Below are experts of layer 2 (counted from 0) of a mixture-of-experts language model. Rows are named down (a neuron's output weights, with its number) and show model dimensions 0-255. Each number is 500 + 25 x the weight over its row's rms, rounded and kept within 0 to 999. Numbers have three digits each.
Before each expert's rows: "comes before" lists some tokens at least twice as common just after its tokens as in all text. This comes from a sample of Wikipedia text that the model never trained on. Tokens count by the router's weight.

# expert 17
comes before: ":", " |", " of", " in", "s", ","
down2:493511535476498508481505496509494499525510459497542459500537542527513502476471482492532472503492528502478488482487435516488442477479475515539500537481536547504507495515492530535504516525445549467488546465501491527461523496482460536534484482452513511485534498439511491514454512536530438505488480493490509445503527467496465515487474500503535487468527494532507493500481489508460520505526494476495501484483502459495498456507504480507533487540497509504517542490499488486455498496439493520503467504481490473533510517508481465515514464521513473482448506475482530486505559505489500487519497505480528469476529480498537509517443517500505480477499522481491483501520509518500503519488494533460454494498524512486450525444460512446507453461503480495516514505470519533510497477488493
down3:507486481479489479543517504485471460493485482548490514521468495511489516445495508511500532464498535512496481533481529532538503475512464494498501514490483473502461496498484447519541485497480549519512546513473478487537506524454492492489503495503532525514497504501504519533487525467526516528473508499482510514461511501483479500457470531504476476529545521508484496490491527556485460556482499474480503561465527471543494523503469525475504464506480533483454469487470544473532530535490512490512527479546501546489504533477514460529474509493524478459519504497492480504470515462507488473455536533476523478540525513477514476489487493525559505551486527495504492521532503452480480460469482517469492462493514486507477496440517447489493515500492532482488499486500464551492484480487498
down4:487482530520538511499464496512474493481520499489490539549496571518487498504454493462492507504516552490494501503508469492464488494520556546471505553506516482519500531497470492462442512533498435546514513521490501451467506517498504497482515477467479535432525486461474470501516509550504493525480532484471501500505497502426472495554472468548544485511434515487485544490524458517472497498514513510531556467475520475518507480499496477465520515490494505528503528501519480530504494491517504487511467513504536506529543495506478483518528476523493519540481500463495450463483470467520495525493497497478524484519473480483491462460506512492495489505531522510513512497488497496506522483505511492500517519465492511499532506534451507530489501445519510493479510491497482468525533487536482
down5:522497478507515520519505543486455525489514511485520486453501509543462508524487532507514492518565520474510525489517550457532504498528502457494506475481511509482468484534515504496515478482517493526478545495480487478442478514477495525491507526503483521510498521511459490520480527516478483507496521515525473487557501520511472503532447525517516491534456468508518515503516555501467540516496463500504487506448495514495512509483472522499546494484509459521497499518463509510499505513502494475488463513498500497479552463531482486516554495512501538466496461547478530509527518506527488527496536464506488503512502487503423498500538529511538521501481511497530535455509514453490496469528517516464520472481480509496459525491534495503546475485438514547519469534532459551489533519502539
down6:480510531529528539504506485460525472467521527480509489463523506482477504497486504503511495498508461556511483476518511530490521504436497487479491502458517493516504498546502469481484519472487484506505542487510526503501531465538495470492514507527485486522524475484546500500469494450529509503471512485536489498473552522513485505488484494498501496535469522525507464461487512488464500508447472476456521490514456464515485478500496479582489474469521532536533440521487449512465481538470525510469520467493491489480472536508476456480524513489455527535509505510498493486481504497506537522508498530472505527472527496519484511449504506509506507519474465559551525522510470521484519505513510484537508496476536479488472525543466439500508502489521498457484487524516491446506500545540510
down7:504477456480511476451507480504539524440550503492496474504529544507467457517491520521485504493490496495510474495498486540488534528543501500522500496526541463510508482488520532525486482483500464483514481516522502509466465490477457496471530504483498493482499478421491499507462464477500499566533488477491474534524576509489508462480487482497486498540512491509508531515458499465505492531537491512503486507493476494474479517528470472505531486482503466458513516432483511484521508504532531518513489556490571516491513488484501494492534475525447495492505505528498483502509485469480491462471535526510532493500481469501480456519518535498512473522459500548492514522548504512460490502526499511500523467512517521521553491471527495499481487478483506473489476529462491549522498507452532
down8:476450506446525504516496511562480469490496468496451508489493537509526471493506508502479537514510483501492511514509465470479501511484541543501510527490518506546518489507488491506507509465499494517490492455527483486493502509485477523515500490487524511487447519498454497505557455516496513536545491525458524485490471532542506504525490493540464459463494510501530582532503476524448478495528512521491534427570492478494495526493482480514481518531505476542491508498459491514522453525514518537488503557534496546532522503474522505476481524487501514498523493492513471481461533482495511487494519476507529527463518454502549546529457535492489478578515500499519513519500519531496508487521471510531508485488521484494539496501496490507485494486516535525497522474495466499506517487489479
down9:478502495540453496517525512493481477526480538512478512499501460506486525480472535502522482526484475482475472500499489473512491480530468486475499527539542480487475493477518544495448467517493479509454523502507455522519504490550517502526482496548481529546511509468493549470505450499473463475482459486479476489503502475528512505516459464470504460511505474429514478506489485495482522498495472418519497488477472478499543482491486488496500491498508524493507492445461491491499546449541495521479466473474536505527494504537504505477514497482495494537503499470498518492569499537502482524458490551505516489474500495499499504492525463511489503458510483543485498481521503503471505512487485556480486488479502478457531484471462486468549446516518503493511494500495545459515526498456516
down10:496505492501477447489502483498471528479463451503507484518515508507508517491506542528501463478481493525498506497497509538498487524482536493518461579502517515449463450488512504533474513550466469498530534507510534523550443505468509526509471567549500522513497530488489509468521503491496499505501518480486513474464506465506494474461520459481490500421466512505474501501510474498486506498494520522495451499490501491479553497542480499488511505522478523486531468508498480479528493465548506493558489464477510524462475506496516473491465502543474498512484497503504528527480518506464484487496530479492475489518517485494500501539512512507484496551535508522538466500530484542476448487496493519492538510448524504498476498471508511487489495528526477442505518510457467476533478493545457
down11:520499476510523516488497497483472529452488507504516489474518494475561487477540517515474538495504522556483496457505472483512529499487526476475455526519532486541508485536511473504446500501462525502517485518481522488477569508515480473527485509514471491500483511507547476539515528511499507487484484474457477478529520518478517522515558441516503531451524480545512467540517510522475519493483484502503481521501457520507516467453490519503474469477518511521511530507541527510523526491511488572505470484464556492499500508481481546521488479486466501525482499456518542487516524536521491505524534543498506513465486481488507528466500471535515482510497481450513534525487548507474488512495480508522509522493512478489506523519476503514505519459544488551486488505488505526498499475481425
down12:497539537514488512501487508527515471500478497507479515516504511480518512452473495465501492498505524530547476510532534511548536463482507490501473518528497492522487479515492496524553460503469536508494496491490516528495500543505491511524484482438494460490477474499444464496465538498445496515508472511524524514523573525489517541490538499450491499495517518481521431494490453535496480541498479523499525500490499517492508488483481498535521451517498533520509483484531528477500543517479451491462468485503535480498501474508476501475482457474543485535486468516455515507506448498491428477514489487493506476511519499481495459477456498503508507517541523486465496490522483479543471498503502515472522538488459491511493486521517501504475512447495449465548457513468493522536498519497513
down13:463496462458482482526499480488470483479508501531525512469518469495492498504496481525509511525510505500497476542450510539501479534517463466511527483513446505489492479544507459523473525527486498499490497476517472461531499518484458541494526492498468552507499498522487508473516543532498473459445503527484508480525479520491493478474490512482505510511499520468486546512510542482510481476553492412461515474463504491496489522472493480470519512501509475450504482497481447507512535497500499432495481481506496520467522485516572508502490509519490484500549517452489510505527513530457507535491509499528524491515457513513478536483504478473476496482542551462465491482514519496507496527481517483481511493512523472519468437511533539476502512494460480488499517442495467509474463500491476
down14:491489499459500495474481524493498436487471495496518490487434488489553508481504523485506500495496494519496487523500509485542461488528555471484506502487506506459484494520519444504489485473542474526498530519517570494528515509532465524498500539486489533461497516538518473475527495550511501502493480486498551501512488503478472458518512469530475451532528494465525472507513487456518514525475468521480480444451534513488523542485494508507522477508530507546516500492527528482487491479558525489482500497459489463502476498518504519485513490455533472530474485491510492461547499534453516475463526493466475482515488522495493500459518542522538460506493545525495506510515488530481497506440500533490493524520478512488452538538492490510499495515534509494547454497526507484505483481472494
down15:503500465531462499515517486455515490503505465516475497487494511534468513532516480491545527552496541540453474523479453510480519506486494507511510510515498453467508491524492473539472439533469495505490479447454515473525559492477499486474524493480445497526522490509463454478513486552486513525527508476448498485474543494499506506536494533511480488519499520535469488512497512492508471498496525511516519482487496475508511474455511466481486515490491500521497531512557459525493507484505484472481507485484513535534497493471530498516479525493496525503505510519509469501521508529505557504511521515496517542490474533493531518504501494480517491504495501460496490506499549537481505468485486455465574519501539494490515536448554538479471539484521566509497530471478528523479506475533522
down16:521486479470536489493479472488553529518524512480501487476473532482539506529484481535495493506537489508492519539530494508474515510421473491489494502524510509500492491514498499468519524485474469512517488534483536477481500550483459506497471489529482477522532501486477459455512502503512510511494516471515486540471475504528533476430495503515465507538499532509506502489526464506486481465512534506478509474545445489521544490488477447518445484542540512526488456519461505539516520493524500510524503532520510488490519497494507521516488501526525471483573489536503472553510499511462488504517552499492500504515504505527522471486481445458510489520488511512486541521491522479505509488493508515506522499569496473536497514516519523488512495558493475500550492473490501495476488572473459
down17:472489472449495515498509475503549493483490512486506530481515554471542545500482528528493533528527459496514536487547502486512486484545474512509499495514457488477481509453493485510454515501547495510510515552536464491479515493509482471543528497503496470468501548473524528510514487460514542481489463484467511486513476516508509516532513514503488504503478490507531514502489493542482440536484477458479492483482522533536500525467499463524515532509448496477549517520482517520506525527479512496486511507480473504497473505502451505469565513549501498481499507478498498515470556541538509488519492492481509515525538497478482504509532481466527503543495446504495467465497508506524514506451484477495462529457498508528486475475457510543493544468506479491448482531476485474521541493496495
down18:510535504558453476505527451530476500546496547473503474487494517518477460501515512470505513516538517497511527485466514482505504485545453506520518498517525501491486529504491469514536500524483437557505540509489512474454540518499468506450480464510534557511522535517486502477491542531499479508526504550535534488495488500503533521479503508502478497520477502497548557503502501468532525538487460482520493538423505512492502532500501495487535474459530506519517499481484516454512510522494488445532513496534475456497507463486476517511465498509510480511531516540500482479491456461500498521500481544499507468488527455536498489552497511501459466473509511503497488529527499475485514475529514530481460487510479490505498503499536494480527492543509478496543512497509518481479494468507534
down19:523504527516453475552517493496473496480502490544521492473513501525541462480475516523511488487476505486522485507447434476471494522477496503503525513435510483576483526518456493494511468499490486514522511511506553501515509476535557531482493516489450465465475497539493489522437482488489501497510470513540487524522481516502476449509537521443483556489515526480497505508460549514488454504478508504503550485503506534525517518521465483519475504522461483503462503522509512487497485508505489552499519536517507484500497529512495490497525478509464510497489503511487502515473506500449521494515495481504500482502501492501539460511495472520487489506464493465538539511478467495535474506524519485540517498506477485494501512503497484488437548508495536515557496488537435528515493521469541
down20:496495500500530580459480514494497511520503466484520504475530473522522486463520497493510495475502522491493473470497496541499535500541497460493538510503532516506519516445481505524470490524520511519500468505459509504507502524503474462527471535485512500508469482482544510473520523469464474513543494494480483489511517481460483484470549483426497547531455505481512520513487489469542511528480539531539510498462550438491504495448499474545528514494528535519478518474486541496488466486539502524515496501479473500507485483482474532527508528466501517499497535500495504529499461543516509513479520516499527470525485501470491459496436541520529526483511481485490509458521460497491554489493450513527527512468517492476522494457508510497491479476550501454534499479488513492495537490506477
down21:533491503529495495490486477524476534504510470461486485535475518463446502544464509491507511496502492497484473498488482487485488499483486514547541485499480519503512454480483518500511470481468489494485507449507495543486485568497445528546484490529566509471516490453519477502492506522502486464513505536513503499552473475489490504489467489481484493483513503501506436500501508534481474515516550487546480509507470502507547456543521494493513469499509516532516487510484485480508509473502535529487501489487507498530483534532524489501502498567472486489487512468469517483502485520459477564509518527503502488500454515527459510527475469484442480472494491555488474533491526542515525458537531496501534497471535529513504481508478457503499448509503486470520459496519502559511538493500535
down22:495487531479515508485549484536513501517501491522519485485502501547481497524510493515499469486472492501527493492479466493532491478485531429506514505449508485467473460526482517500488478510552549523478489505461548522486508511453467501543504494447471519462478469532549536475512539502538494496497466518533480537458506517525497523467534556527516503465509482489472484495507482501541452509477521517503515469523473509488503507502471467539441492452491498462452535505474521460488530439531534519521514481494464503456508510517536544514490519513520502503487476511487499478483495499521507519485510487495503481520493485501519521467543499477487555467483484499515548524511447488504482469557547493526491519524506518504524445500483508465535499510509488517502495491496515508481496492497467
down23:541490466450498495529480496547489521482479474520513505479517538476513496487548502526483526490489515492480537513517464495449489531495481566500480519500514551489477472516472500483498506489521501498478492467523525506471519500532485501528482511522482465530490503482478523491551551479487477496494528501510439545530505491494503544518513488511490518479507538510487516475448510481509503490495447524478533500470490537516497474499518477465481537522529486501496547495517487505518527474494488526504440470497466517474459526549472481518484545507499497490493462517461511513488500503510519536516466504476517477510516570500519533481455477486512537463522548502491477461454544478517496478487492461499502474480555545462482481478497474487525478478569490514480520545474503486499509495477485
down24:490523504491519502486500514477523506509484510566513535488476487533478471480522514531510506530483474482484542579475504527542514443519486508519506480494504556492525499535485507471517470468488517514536472489492495502486566525486504507479477540550530518482485501493474507497457511512472545477496505506525465503546455522523503528463516490491507493521490515477496483452564523505477503502447489473486503487439470451496483503506485501521462523502480474510482504468466526451507535516488467462499518505509495524508499449532508537549496488518492493539524509543464541488519520473520460512526464500511495505519530505469518528477471511526478520464523514498479490525519526485504506522489535517522499511501502522489510476527478477482460523515490515439512510493480528514565488489469525
down25:471481507527489499496485534529526540518500492532509513527495477517495470490485509506507498474475440489486509499538547526480493492510502542503508506533504534487525506480506451508463511496498470494502503491477507494563494463474506521459465491507478465513483445527492526530501574477467478512470506465507482500474520513552538528479496490490498511491474523535494495489537532522503530493477533524541491526478448551501473558502509478504496499487502558448477508503467499539488528498454520522526507480473477509523518507554517500497515505499528466491482499513487486553525499501542482503474522528492475499476480508463474465485507503518534516503533542437466534505558547484523489468513537474470480511502489486524508466494512451506511472502456511496530490529506484498481457498498546
down26:519508511475530480501474516500475543452543502482529550487496474484512602494485475460506479486512490510519491483493498464524518500519470461482484516459483500506500503491540509524483533470521487492470487458518479529508494483507494449461476470515547527523495481471488505505524513518482501480488530469488473529511508529482481511541466509532492482470514494500515479501504538536491524523540493507463516483496478492484510504494535494490495455481507563443528500493466564513550527481505464508540489524487495561446535494514469496458519548471482481479512507471535491425522491506506485530501520505510558458509492504489521517477549503520510468496552525547501462491489514494479504520503494526474499494500523497511473522521493460478500493487492508484509491498485465531470489491510505
down27:504515524482483495458506497510518507523510500509524494491458507495502512512471490539542470483505542480506506492482516477512528506501491511509516486470482470491488466525494465513505468481524478489474474526525502535565498521518477488460492539501488505530450514523492500516514494518483530494529502488489494475502450502482515481493502511507487518493546517494528514499475474451503494486486510472561488482507454526476500456488500492504475465490544486457499492480535496430531477494511516544428533472472491499527476424515541521512526501503459523489445495496542513534471505506496493525485520517496504528513529495497504519527543521542509465474513498474458506519518478505484515488523441484458515515499501460454477457503497454484507477546460470520494502498501578480517449492519462
down28:419470481516481526476517505528495479525511551491516500501482482479496474505561493508495504484507499488482524489491472506482509499482488515483495479514514463481482466527519498526548526512539520541494483523542486499522502543468494518440538499491513451513454494492483490511553548493504496511471476484501510493536512451487468545526498490553489541467533537510525454520483494511468526455483503535473510510500496529489474453528484517505467511540495533488487537516510482509504489440522537518495455517501534466481481515468505508469493522504462548480494530496505532505478519512527527476522514525489501518513464475541508471477524493497514492508516544550493511475488430537521476499530489500507484476466496493490492505481457536498519475518533496528438479468510490503486535521492485
down29:490489531526514527503496494523489479455513510510555533488494500479504521512484508479497501486524447484514485540508516514511501519476541503472498483510500461481514500492523509457490523494492521498501524496484534528540462507517502459516492492513521461503553541533506507472518521442506449464528510474496512490521538496480518518489484437475519504548492540506514517546484480447467482491535486503480487486515463503459520489500447509486496490492509492548514458484460553488509464525487489538498535485521518429469536511509562503489508498532482495524513505505528514531466508457527488503507472460510500507503516488541489514477506468494472546477487504496502531484475543523502512491530452517518501472473537548471497507527561539480488512496481505493529509549540452523513495499517473
down30:507547494473506498452499488464482483496466506507464482479496479515495482488518507517529512505493491534543508483488477506519502477506512506472488485533514496487527523568525515503498496462532490520488494505451514520523512495551464468507445490512467516492561463506536509490509508484511458491500492491461506493517512460481532452478475555501464474493516531494520443511501485452470522518493506480460521486503508527496524514490507511525485463490507467536483499493533508486480473516484450519436531451503472505505477478504474493489543479510532458469487472540502547528487470547487516530504476541497452535456556455500468511512529463492461504499500531474504478465492527474494500510476494508477522487540470512517477470517514505507474450438494469512513487513529505513497463514492510
down31:496493497480499526554486493428509498526460522473465487505480457513498506501484473533473495494527543508486497522541481480523508520463537448544501521524519499516470481511470505501431483527516475469475501480474468478474485506554488494486505506535517520504478508534509449515486505520538492546538493503539488480497459507509462528522459537517497514496477490496471526478507486487494467526485489501525515505543477535484497494496501496545467499512509514498511504572536500494482477506545481504482558534502500482493504511515515531509541502495479494505478459522553500471508526506520506497518487530508464501431459528523496508486524467496480497500525482529529455530546489504543508490537484493499534473477500497498559541578464518512494494503523523489515479492503500491472529496519529
down32:505519464519517528484494512532504498480492418498507529491486494484542486478515508515482511458505485491488524475455497522519492483517537545483486482456505491500515503502510500529480515521483519495478498530492501488478463494555499491509517524544519520526550432516495539463517480471477448502490531457478476498478471497494503537491523481494518539547499499521488529517471521505522522536510487515509505503560481537520504501454494498466518486509498466523542462448526485498468533507540520464529550467462504518487501467513493537472510508478507514527471508561464472507508476533532535510501514482466533473521571526483507513510492489519498532515513513498496485472528486498506475481529501473487489464494458428483479499462464509486452503495522506501470502502449514502460492513503504
down33:515499500487499505520473492487503546535471492564525472490514546547507482509505495577535532487547503469503476513490510534477517491522499476513478505496460512497478514486471532537484494493489502491475500454499505495457527550466536508501488541513499473521499491484508462481524481451486488495498524512483494491488504516552523509510519515521501523508508556549543433483473523476511467500477514509504509502461500530472517533512473473492479464519530460472507492519540506529501487460501467507475491526457480533500509506499496545495501520495508523480474537520478472526486509484494522484532535486486473513528518471527494496521527574515487468460526509569495516497503495476522507508497483535502526485504461496477563467499464494520452506494524507519510462524465495485470536547528490
down34:495502490516486473504543541502504475492481534507536513550490486486544531495536512478528457492490486507539528457522544479497522455522477489503461478488518499533473501533508488474498488472507468434499440515543475513496510443546491512516479451511484468538514482486519453481525469493499479506500500489490439497507514442458484498470495505528493498534499525500513476511482494469516488536514527530493505516480493503507508536484500479477504461500560522514486534496523503479464490513528506530520505430510469524546519531494471472467483486506466487490498487465477523465540515493480458505489482499517516466493486530488504480515513484515559490515515507482481421503505518531467480510482452483507503501524512506506529525499518481472507499464477515504548545482521506511519482512542460
down35:455510482504467478483484457528548488508490429498490478495498496497513480457509466457470515509504462501497501529477480534494475521541537531503476498493480543494493523465501498501457540493513508514546505548510507495524524457477497467528542511464549507484482490524507482492498503468488486476438497538483494483493512504504490479522460525526519492521466514454513484515490537491500482483500491471492510457493544500470484555514467495496545536514491499507509510511478497501511460538455525491538472474462501458460485489483517485530456503512500462532503509488460462518526518483498456496514504461442561498552496517453446501474564504522494482483533485544483494527473498476497475483498483509474496502483468497499480485501505499472541469520481516524501493523469485482484500527523510
down36:506504519491473474544465543477500533528565517484488515506522450500457455530488497503499473493536453513521510497503485507525513511512483473496455490467476483479508519484428507518483505465523500516486501506506480515468505512525518475505503484529502460484518503543517502497516505542501415469497528508532491519460500485501520449514516479518526514481540497493513542472534479459481490488519469519508539522496509527496494513476506477499477500482513487430510484499496519506441480511518511480554518543491504463511482517500493529535457440486460511478479506500474547469507494456515507540493489506514493510509497495496511447496509522504555518514500534507494531530475511497514508530521540491432511491484441468496545454481481496521476493523521523516510477499508536463520481494505479
down37:574539492495508512438473503461522491513490482500506476481517519523525516505514514459487479478540512523492517509449493512534515514513487552477508544516483468494461511478510516528493502467483554517453468516494584525465511480514489504449485550528513489486494488503510427538511476492474530527501504518509551511472481511451510524496495515514451525531502523481486487543509519507510526544477497493497502522504472552510453510525486513497503522506515468479536518536507531540526506490506488537486473536477491499496502480476505532494490530516482503510465489559487476506549473506515525502520527449491481493501492514513523523494467469494548507515493474499494476456511515499467486529494479533459502532476473509518514506545468469506491500488474467459521499502486506492494527496549522
down38:486465511514507543466472513490498511505497452484473545520470476481477462508492506473508472479486488495491479439517480535467520503510506517517517474488437490474492536470535506496494477487507491467510480495467491491473478492522521567492498490514490514509511479477484482461490540524489541520524527507507511497487491514450456509554509524562529458533480503471493481448489480500466501511444564484483531500531525519511476478512544498464530514472500493512503490491479563504471509495513484502527485504540471513488499476491484477510501515456422475490516491491495491522487525489503494541562485501528471479465486511524527489470488473496489519470491511517474526501474493506492532519483514488542479511482530483524496493530535465451508456455490477517462530470470518494533502522525459
down39:484487506472527520504515501483510504482511514467489505530493475481510529475520496509498515498526517488489539517480521497476495482467500475475500492478501444491514486496460528493510507477520498480513509464525533503483464485519502511491446486518548465489521559479462476504457471473474482480511538494499531435523537509497495482484498491462486506473494503543497524517479461512477480509488515450521577508498535500517520468470497440489474503541484470491524523516474453503489503533462537514516466572452500505522451468539474488553456527521481533462484504521499496468477471498463503470513528527503506515524483496485528441478522499496481491458512500475492520492515463548502514494529497495478540486494522496482512486484453507489519513469486571540526503514494503469462493476508527
down40:495516549504474506484546533503471500474442460495462532513487477486525470430507519510550450519521489489516514475458485516472469519464527494510545504517493470524507490494498464525511519490506481485514467499456498513461499527479529513515481463480472503495457491479507516487494533458492504497519490487526491519503479469526535475525527532523492529507497509482510519471558500503537526448502504487518477489536516482518521499526525529467539514491492459460507494523488504507532522503511488444542499490476559523518506494481504557543509467504510494494542495488532514475534452503499473512534513482469506479504522501512524492477508506545494539523519484494434549500510526483496538503520533505525531538468501484474519507499480492584493505521493475496489510499502495521521522558501519
down41:546490478527487480512489501481512504524465522469524471463491496471488467519470495516504545477500534505546490494460534482535502513505498519503526453519490494505486515452480519506444490528557521459518527525479490519463475548522548516491541550493532479495517513481476503513526520463464472500527490524523526457504507499486502517488503507458530517532527484500512515511506509524493503485522482499476529507484469531490512497518457478489456484482458471529526489499467482458513539505513496504476460562505518497517479509484488488504477550509512483442478511534531498538502485478480503528534563477454518470498502556504497508548487495510467497485520578491473479494513486519528513512478505484489531464521537514522511505451487512499486498508489520552500505519503477555465490519530478
down42:486470477538486531471516523523495460530520492463474528506531487505491494529475473531522483499541539511541478485475521481539506507540485487520485484468450497492474480488481548489486531512508504507501487473473502502503509499522528516494514510464491491499515502517497471492500515491521536502443493533566505456507467491502510460500509478540474469495489534536526458516492452524521507496485507537541482528535512506488514468534488446512509498474497506446486466490494520495501517529497525502480477456424512525506496490498481477504480419506490523505464541535461532485560448525490475515514534529520525477549479528528488476480466510489506484529539502513482525511512465494515492512511514444497454487506456514524511507519520500491515508449468496504459522499466480526510501495485525
down43:528447434521491511457493502482493500545458510466549516516495470547501501511517532542503489497496525491514503510479492520445537525497510522524551482529503526530507535490517538507495478487476477483459475451463517502498504490511491469477500532511484500476465492510497445500490525503513515505484517520508502550465516471519540507439539499475527529529474511493468484521501520481523530550474466540479522458496501512490552512525529529435492489525488494517474461509455457484478547511481540514496491514521491488513490490534467494488534525511507514491496501520467478451511474532473508488510533512497478455489527504487523513484466519514488512515547486470521541466448499515482487463491499482484523502480529475494517491507507496483510462526497515527461502508481496440467490538504487
down44:529520501538512526439527492475495486522487491506469517489535496485523544495499495490487461532501502478499463545499500481512474479482480515462496511511505477493487511516445464523506495472544522540497488500501492462509461494535465509507506551516488513507542483483526499486473522521452458540470495500482569506527515505484502498514530494492530497497524483501523503483507433519511552500510451499498508510475493481518483482508490470527486508490498510488509495517513517522507496527548451484504442499495514510479518477509503465479512492487487522522473452451444500533488515513501465522509458518504555529511494485456510537483482460511480507508490494490513470536443475489465482514503532480485473475466496488530496462546511507526535507514535521433525517468562485487488521562484539
down45:456521482527515490494509504456523500505481531467543527471534487505503487470489483504516533504492469509453525493452502518474492542541491473502473504457528526490508446508460506507501470463548507511487504461514495489518483485529510502506480465506490492498479513510522514539539523484532513490478439489502503496508483483509522495495519547501497532537495542449454504549464486527502539549535527523502481522457500474492480533519487509481495480488517501501473482508472504482522463464538512523483466513526501448516534509453483478491497485499514497520453488499486482513479538512517485475468544502515483449501433513511478431494468500527537493473523526486509486527505509513499475506510498473495548518466513476478535516477489494539502532457476511569478488461538496470475506492510479
down46:515471494500510492555457538501458461525478535524464512439541529481535520509485471527526503489499503503517488492554465507481495475493477493519498460516479513496490500486498502496478485506499471481570459534490509495471496492512547489521502515479499497518492490510490448506510537461497550478514510528510504470515517546456508532549530496480493489505504543495515465437522529481489490444508494551499517474521500513477522503501490514481514524523518492483519537481464498489451537489498533522506494524531466535550521500506519481487512504473502543489503517470451501471509529516541483544507506543451476448505523462492482463482497488512508487547470503506499502500477470499514480501527477534444499498545462527491515486467474485518521519483565517499537514479495489498502497475470501
down47:451545461549492493451455464516495480490485500493526514488509496494488493496537510513487478505450501500540485522470484501488482531490497527475513523498491498478451496507488464514502472479483541489492513500470487496462497524470456509490465557532504500522478513520501530485534475511476505533502496490473498493542518506479459494464501488441458489467512472490519501493457485480520528421458496473509508504514499502482506503483545532476463468500512485468476494487486532525527478480498497497533586462547549512528491492507517524477510516510531470504489505488479472485533498492539468548489516535504494486507481519440479473508463495500494487502527490474492505505517498493485512481449491472501545473475513487499508533544488509517564508520530515515431536505475458517521523497491477
down48:474515512497498501488476513508512476541537508522536501474518520534518442459522541502535531516476524453448493480500521496492512521490491499504538536491484477515509519493548528566552499466477481527496483523427504521514506473519484499518536533541530508513514471529490468510506485468500481504510519529484483489537466468493479500528507502442516492518500523516479487491552454451575488536513563561490515464508494498495501520455485481478479484488500534491497542494497478497512481459493517491490483473534492505533483513509497464469501482499520501478493496519532532496507495543485458475434509479454541475521499472510516487503486487498489484471510492505467513492500520494512527505494484552523542479495498498488517512552484548501540524501510518521510489503497504446503508533477489
down49:458505505455450514487495484559504536525497493562495483515450472520494482468479504513515485548507492513515477509524496523456504498527476498518502547471505450472524491498519499493513502476501525492501481479544514471528508468463479506470504483517472486476484494487491556491506471516493471509452499492521535504474509477521509540514478495502477511503529473494505495471517521511547518484496476490532463465530507518486476482531517452482468528543512515501504533487505523542503514494515486531531478514520506503512531503489474545463490483474484445541479534511529515500457565513488499498490495502528551481498469531510532523521498522518530480466480540506503467497505492529504508447440504478526464525437532486474479518476512439492506490537522478489458516509497483467553527479510516
down50:495475520527493552475509495517518504522530507500476571514487489486480497484532492507536495530459497544509454517518531544521509514491444491509487509473481490505537476512513509465547506489507505523490520490519498549545530481496520495506525501486507475523496535501512459502498484496474512463465488573514503483548534488495515513499506475533491446500489508479471502449453542524498478518509519463521522487443551533491502482505498488514469510511463495449497482478511505450525533474460504510530464543503473536529493497501458457494434486512480492488479504509502500514478480480548512514536479489468500478495518483481524481526516502494503499481506488520518450510479520480465517505459501482499531513543509497537485515462503493486497478501485543443437530530468518501485543504500493
down51:503487461533497535454552491534504516455530502498470483488526530459438510471536521515502459537476512485517487515516481486511470505480514537528550505529480531528491499488507479464531487524552519522481500481480526523507461480475494510500516494469500477489512498501532512524439444536509527551504495474544491536544530514498476499490485533507512486486520506509499504506525535539479505528517499480489470496518510495472461507497449488510517458540462484468508496486503502507488519540525526469513505517531529483493477505464543500471464482481505508481517473515485511553499482480519460465473518477521509494509472496506524472486493514494453490520509499455526501536512510493515494485481481515492503524466501470470540457461513542456470504509484508472486515509492535552553514458514565
down52:503544496491488523503472467510438489490469491487510509495491507503493512479503521483466512513486475508519499499506507517478492520525514477547520434434465538498469503500538503523480467515513482511477482529510492526513514551465509473544484474491516544478475517458518463448442537491486478501512542520491487517489506505485507548466511506520484517511507521473495503542478528505509488478550532496496468464467508481494498528509494522475517554464523465531551511498470503552486517482531494447472479553494502500520501475459469505515472472494497521510513480499485506504541468552504475484459501464498475454465490578489528518467536491507480510519491525491468447561497514519495494539518496498471493509500517489507535493504492517551510495471510533507501491496526513518493517472534496
down53:503504492464490481441499506534484489534556498492523476503434545524492446506516469526493482488498486489498496534454484509473509500498501478499519483522495498481460503475508525475510508506482480500519504515521493514505501488472503523454510476496484499539485532500533526507504527469503455480443527506523520443459461504486526416511530492498541485496480487451543504523465482485496508488515519496537499521506490526480554492524519506474480516508534479478473535480511468466444446495486490506503498523496493518477540474491496492506468503470538515501501473547531476507531529494474529490505552525553549519536480534530510455475505546530514449468495500499519513497476493490507538504524482501521517478470539538539532477515461471507476493480508500548480524484491517490493502491515489
down54:499512482516520551461542474475487464501520524533513517502511502492489491449515529488502480471500557512463520513486493469455471523479436528520520537521520520499471496496500485502490495455512506478494514456511484512476499491469498492533492470479518519521484513500479540462518517539494543487512557510484499508499525484495503539498524519476503510462497491547479458478457520508503502506502499477510474523466511517474520462471519490508493479510536479504523490472544553528541527488519536528440509527522450524521522486489478494493502490503482490487478534505479520511505483516493509477502515470529500493477534559515503508542481452487533478514494567506516487506508487504481436533439471501499491530524499479529465497467498482526499460517547529508483500543486494500452514440482540
down55:477542540513532495451493491502475516509510490519436494468529551508475497495504495494489495537520546468542520473439505490475490503508514516481529529533457499488493481507532476523479539501480478487491452511505501473509514566475471502474562498501519497497512467544511518506477471506521513544479514494460446451460521513478536501473484465520505546530471502541523519497522536522516513515463529564524494465521523517474512516458494521508476470453531495502480482481479500484471468482485508458484495481476504476484490502501492487523497536477490519490550497445492470516528478461512485503497487501482467525518509515480485512529510490481498493478515528510503498499487515478528532505486504502485497478519523532527493488532485472518479500465518526545518504486523544509545478559491436
down56:470510502526561497517460518508487482562507486488520539447488509529485521471503507485523522481447502515466465508518490513524492489505506491474458487522489504485495486503488484554521445505445540508515515437438464477472521509509488509501490480470457461500464519493462541496506499446505516464492478476485503494520494443506466526495491498493519481495497521486529471551516480502522477470503545494449485491491516470513498502536486494474472507495525522499465518513478529525505469504506539519490508486522557473511499430483450506502489539532526497475478516508478495525455500503508525485465532511490512500499488533496497508530482473520510511492481492495475494511494532454532493504473512483573499463501556488501471525467538484468491497498453492513532490482543492512482528509479480